Weights of a small mixture-of-experts language model, trained from scratch on English Wikipedia.
Size: 13 layers, width 224, vocabulary 16384, 43.2M parameters.
Experts: 64 experts in each of 13 layers, 8 picks a token.
Training: a variant of SOAP for the experts, 238M tokens, 4931 steps.
Below are experts of layer 8 (counted from 0) of a mixture-of-experts language model. Rows are named gate (a neuron's input weights, with its number), up (a neuron's input weights, with its number) and show model dimensions 0-111. Each number is 128 + 24 x the weight over its row's rms, rounded and kept within 0 to 255.
Before each expert's rows: "mostly gets" lists some tokens that are sent to it at least half of the time. This comes from a sample of Wikipedia text that the model never trained on.

# expert 46
mostly gets: " is", " was", " were", " have", " has", " had"
gate0 [113 155 107  99 106 103 128 122  96 133 137 113  91 137 126 100  99 110 129 130 131 159 124 144 123  98 163 137 145 138 151 149 129 109 128 125 134 122 133 103 111  72 153 115 114 146 153 113 119 108 108  74  87 116 105 128 134 162  95 136 126 179 146 126 122 155 115 110 118 119 140 144  98 138 139 125 125 165 159 116 110 127 150  95  82 162 123 144  84 133 143 120 129 151 172 102 106  93  93 104 159 125 134 127 109 103 106 106 136 148 128  86]
up0 [165 150  89 144 127 124 145 101 145 139 140 141 154 120 169 118 140 131 146 146 130 121  99 152 180 111  93 115 108 123 103 142 130 108 142 127 107 106 119 101 139 144 147 134 116 129 101 130 136 108 147 134  99 104  95 148 176 152  89  94  67 139 150 151 123  98 114  85 140 124 104 130 127 130 127 105 159 176 133 131 101  99 128 103  89  93 117 123 130 141 103  89 157 147 146 119 139 102 136  96  85 137 103 136 137 110 175 146 136 136 134 135]

# expert 9
mostly gets: " was", " is", " has", " been", " they", " it"
gate0 [158 145 106 134 154 114 140 137 147 164 126 123 111 148  72 147 134  97 139 103  75 108 124 150  86 149 120 126 121 140 145 130 133 150 118 121 159 144 112 114 115 148 148  65 154 109 115 143 107 145 133 130  73 117 140 131 146 132 158 145 171 128 175 123 118 112 156 117 116 159 151 135 144 118 124 129  90 184  94 131 119 136 122 111 156 119 155 102 179 140 141 132 121 168 120 112 132 135 139 104 167 123 121 122 148 158 142 160  95 116 102 158]
up0 [203 123 125  72 145 136 115 133 160 127 119 103 130 118 132 148 142 134 145 158 125 119 134  99 110 136 146 162 138 136 108 119 104 104 154 118 147 109 139  97 104 104 156 117 135 134 121 151 172 117 137  67 101 103 155 124 115 105 144 167 124 150 155 131 111  97 146  93 145 161 141 147 152  98 122 136 112 139 132 120  86 150 119 132 129 142  99 143 117 118 165 136 173 108 111 134 111 162 149 117 125 149 136 156 177 150 126 135  89 103  93 132]

# expert 37
mostly gets: " $", " −", "_{", "19", "20", " =\n\n"
gate0 [121 141 109 152 116 164 163 134 117 141 159 140 135 117  95 148 124 124 115 156 153 100 129  98 118 110 132 145 108 135 149 124 128 165 144 152 124 161 106 107 140 115  77 104 128  97 137 163 116 123 139 134 128 119 106 169 109 112 152 133 122  71 165 145 114 151  84 124  99 124 118 145 148 138 101 116 120 121 102 148  87 155 120 151  98 104 152 106 136 144 108 121 157 117 148 130 136 125  77 129 132  92 127 181 130 111 158 156 168 105 111 123]
up0 [141 119 135 103 112 139 104 142  95 117 154 108 136 159  98 127 118 137 144 106 105 123 100 118 106 132 151 133 156 112 152  88 125 128 156 135 135 155  95 143 112 105  91 199 106 139 133 161 145 127 127  84 123 137 138 125 138 131 104 130 126 152 132  93 129 127 112 137 133 132 127 103  92 138 124 134 142 149 134 187 152 136 165 132 132 146 100 116 185 107 130 152 132 162 131 140 120 121 118 143  59 169 100 140 124 138 135 160 103 114 107  88]

# expert 25
mostly gets: "',", " JPN", " –;", " ENG", " William", " Mike"
gate0 [135 106 163 162  99 128 128 124 138  73 116 135 105 149 186 151 141 156 114 169 150 115 163  95 124 133 104 146 140 116 141 109 108 144 124 146  73 134 138  95 104 120 127 120 130 162 148 117 150 158 109 128 106 119 128 164 145 149 176 109 140 148 132 127 142 116 154 103 127 122 106 155 148 105 165 125 182 100 116 112 129 125 171 141 127 112 100 127 101 168 127 157 148 117 125 151 167 130 105 105 131  83 127 145 120 136  87 174 135 145 106 147]
up0 [151 105 141 151 129 105 125 120 121 154 166 162 132 105 171 170  93 123 118 109 115  90 115 120 111 113 132 128 117 120 147 139 165 122 138 122 128 103 122 113 170 109 157 112 146 144 143 132 116 108 103 159 101 111 151 122 138  96 145  75  81 110 171 128  91 128 128 116 138 136 128 111 141  98 122 137 126 145  82  87 113 146 155  91 151 167 143 127 106 109  91 127  55  89 107 201  92 138  87 151  92 161 143 158 111 117 116 162  77 145 138 123]

# expert 14
mostly gets: "idae", "Scientific", " Jr", "oph", " sc", " Preceded"
gate0 [104 124 141 148 109  99 168 169 146 120 166 141 127 117 109 149 130 136 105 161 149 132 103 158 137 146 147 112 133  98 123 158  80 111 141 112 152 104 166 171 131 134 141 122 158 147 174 127 150 143 163 126  96 121  87 124 114 104 151 128  83 106 126 165 141 164 114 175 140  88 135  83 105 112 129 134 104  81 121  92 116  80 129 128 182 121 168 139 120 116 140 162 137 135 113 172 154 155 120 144 144 142  85 145 106 178 122  97 145 166 161  88]
up0 [158 137 107 149 127 101 113 130 152 130 120 132 137 177 112 106 124 162  94 137  93 157  81 138  93 108 137  98 133 140 145 133 120 200 141 161 123 126 146  93 109 106 140 130 121 116  93  89 119 141 185 143 133 114 141 125 117 133 121  56 105 137 115 126 152  95 134 158 128 135 105 100 109 121 127 138 122 148 133 135 156 155 116 166 129  73  67 146  90 130  88 119 102 121 137 117 176 126 158 137 133 111 171 136 130 152 125 124 127 110 117 119]

# expert 47
mostly gets: " El", " John", "',", " Al", " de", " Robert"
gate0 [111 173  93 122 152 120 121 132 112  83 112 145 147 140 155 103 156 100 119 116 122 129 134 141 106 125 151 116 124 179 137 106 177 108 126  62 136 133 165 100 117  90 132 148 170 131 123  98 113 129 129  98 110 136 129 160 148 112 125 114 111 176 133 107 130 136 126 145 114 128 138 144 112 133 129  93 168 131 181 107 152 150 123 119  98 177 147  95 140 178 129 102 150 130 169 133 114 119 119 153 131  87 155 152 110 132 124 150 125 138 137 138]
up0 [108 168 139 124 138 133 143 109 121 125 126 111 124 102 135 136 179 108 116 144 141 115 151 158 106 146 154 111 152 127 139 151 134 111 139 126 154 118 137  95 125 122 102 111 152 162 182 148 145 146 151 110 144 127  98 135 122  94 148 119 133 129 115 121 110 125 140 152 112 155 137 108 149 159 122 102 148 125 156 138 170  94 126 105 119 143 178  93 138 178 160 110 109 154 174 166 134 179 173 127 150 142 155 139  83 149 125 130 110  99 126 142]

# expert 31
mostly gets: " many", " more", " several", " Total", " three", " same"
gate0 [123 111 172 127 177 130 158 130 108 151  91 152 138  83 126 123 129 115 132 116 148 145 133 126 144 193 159 117 113 114 131 157 193 146 164 186 114 114 160 171 120  94 141  88 142 150 106 128 115 137 116 123 107 173  89  88 134 171 120 130 122  87 138 156 151 151 131 143 161 128 115 132 102 103 160 128 131 166 128  87 117 117 128 155 119 121 176 136 143  93 112 139 133 151 179 137 152 147 124 138 130 150 119 129 130  99 156 180 151 118 118 144]
up0 [118 159 129 127 138  87 110  94 141 141 124 154 150 110  88 164 116 120  98 124 106 162 139 131 142 119 127 149 113 119 135 127  88 156 184 153 127 170 121 138 142 152 126 124 173 161 136 179 156 124  94 100 109 130 136  99 130 209 136 117  84 121 159 139 171 112 131  81 112 135 124 138 104 132 134 150  88 148 143 102  83 107 123 122 117 153 164 133 135 166  75 135  93 156 136 162 140 106 148 162 142 145 133 128 119  79 153 133 109  92 108 128]

# expert 32
mostly gets: " he", " has", " she", " they", " who", " her"
gate0 [132  89 104 126  75 129 143 151 134 145 130 134 122 123 154 120 123 165 109 149  96 167 118  82 109 132 100 168 133 128 153  77 142 156 120 112 183 138  94 128 139  91  88 112 129 104 116 127 118 144  79 120  93 118 102 127 132  93 163 103 132 134 132 133  90 131 109 101  59 115 110 112 100 133 109 142 124 115 141  71 159  70  99 188 100 133 108 160 131 112 143 109 171  83 109 105  90 142 113 117 123 135 141 141 125 133 132 134 102 116 169 151]
up0 [138 137 129 140 124 185 118 156 162 174 139 148 161 126 106 118 119 144  95 137 148 101 139 131 143 110  94 109 117 120 168 118 115 121 118 116 127 167 145 144 121  99  87 130 100  89 144  87 143 143 115 124 128 113 121  92 133 113  90 155 119 104 113 107 121 108 119 186 133 158 170 152 122 154 155 106 150 102 111 138 117 125 135 168 102 137 123 156 135 147 139 145  97 124 159 144 175 115 134 106  62 137 148  92  92 120  91 113 165 141 177  81]

# expert 29
mostly gets: "=", " North", " –;", " South", "\";", " Hong"
gate0 [144  72 128 130 128 125 139 111 162 133 125 161 158 102  93 130  87 140 118 120 101 130 162 128 143  88 140 139 148 107 125 112 126 104 104 142 107 145 134 109 107 161 117  88 111 114  89 124  91 136 119 138 154 140 147 141 127 116 118 135 126 116 132 153 128 165 153 105 142 114 121 114  91 149 161 113 144 123 107 129 170 136 123 123  83 101 128 117 121 184 106 141 136 151 118 131 141 151  53 131 128 125 121 115 127 118 132 124  86 133 122 118]
up0 [147  86 129 117  92 130 155 146 161 107 113  83 122 162 119 189  73 120 130 125 125  62 162  93  86 120 154 168 136 104 129 117 148 136 140 137 115 149 154 118  78  82 145  92 139 125 129 111 141 124 130 145 125 172 112 139 117 126 114 133 126 122  97 173 163 195 150 129 130 102  70 113 125 141 130 125 110 131 136 178 130 141 170 141  74 127 106 108 114 137 108 140 131 120 188 122 139 130 113 102 121 148 105 121 129 126 125 143 114 106 141 130]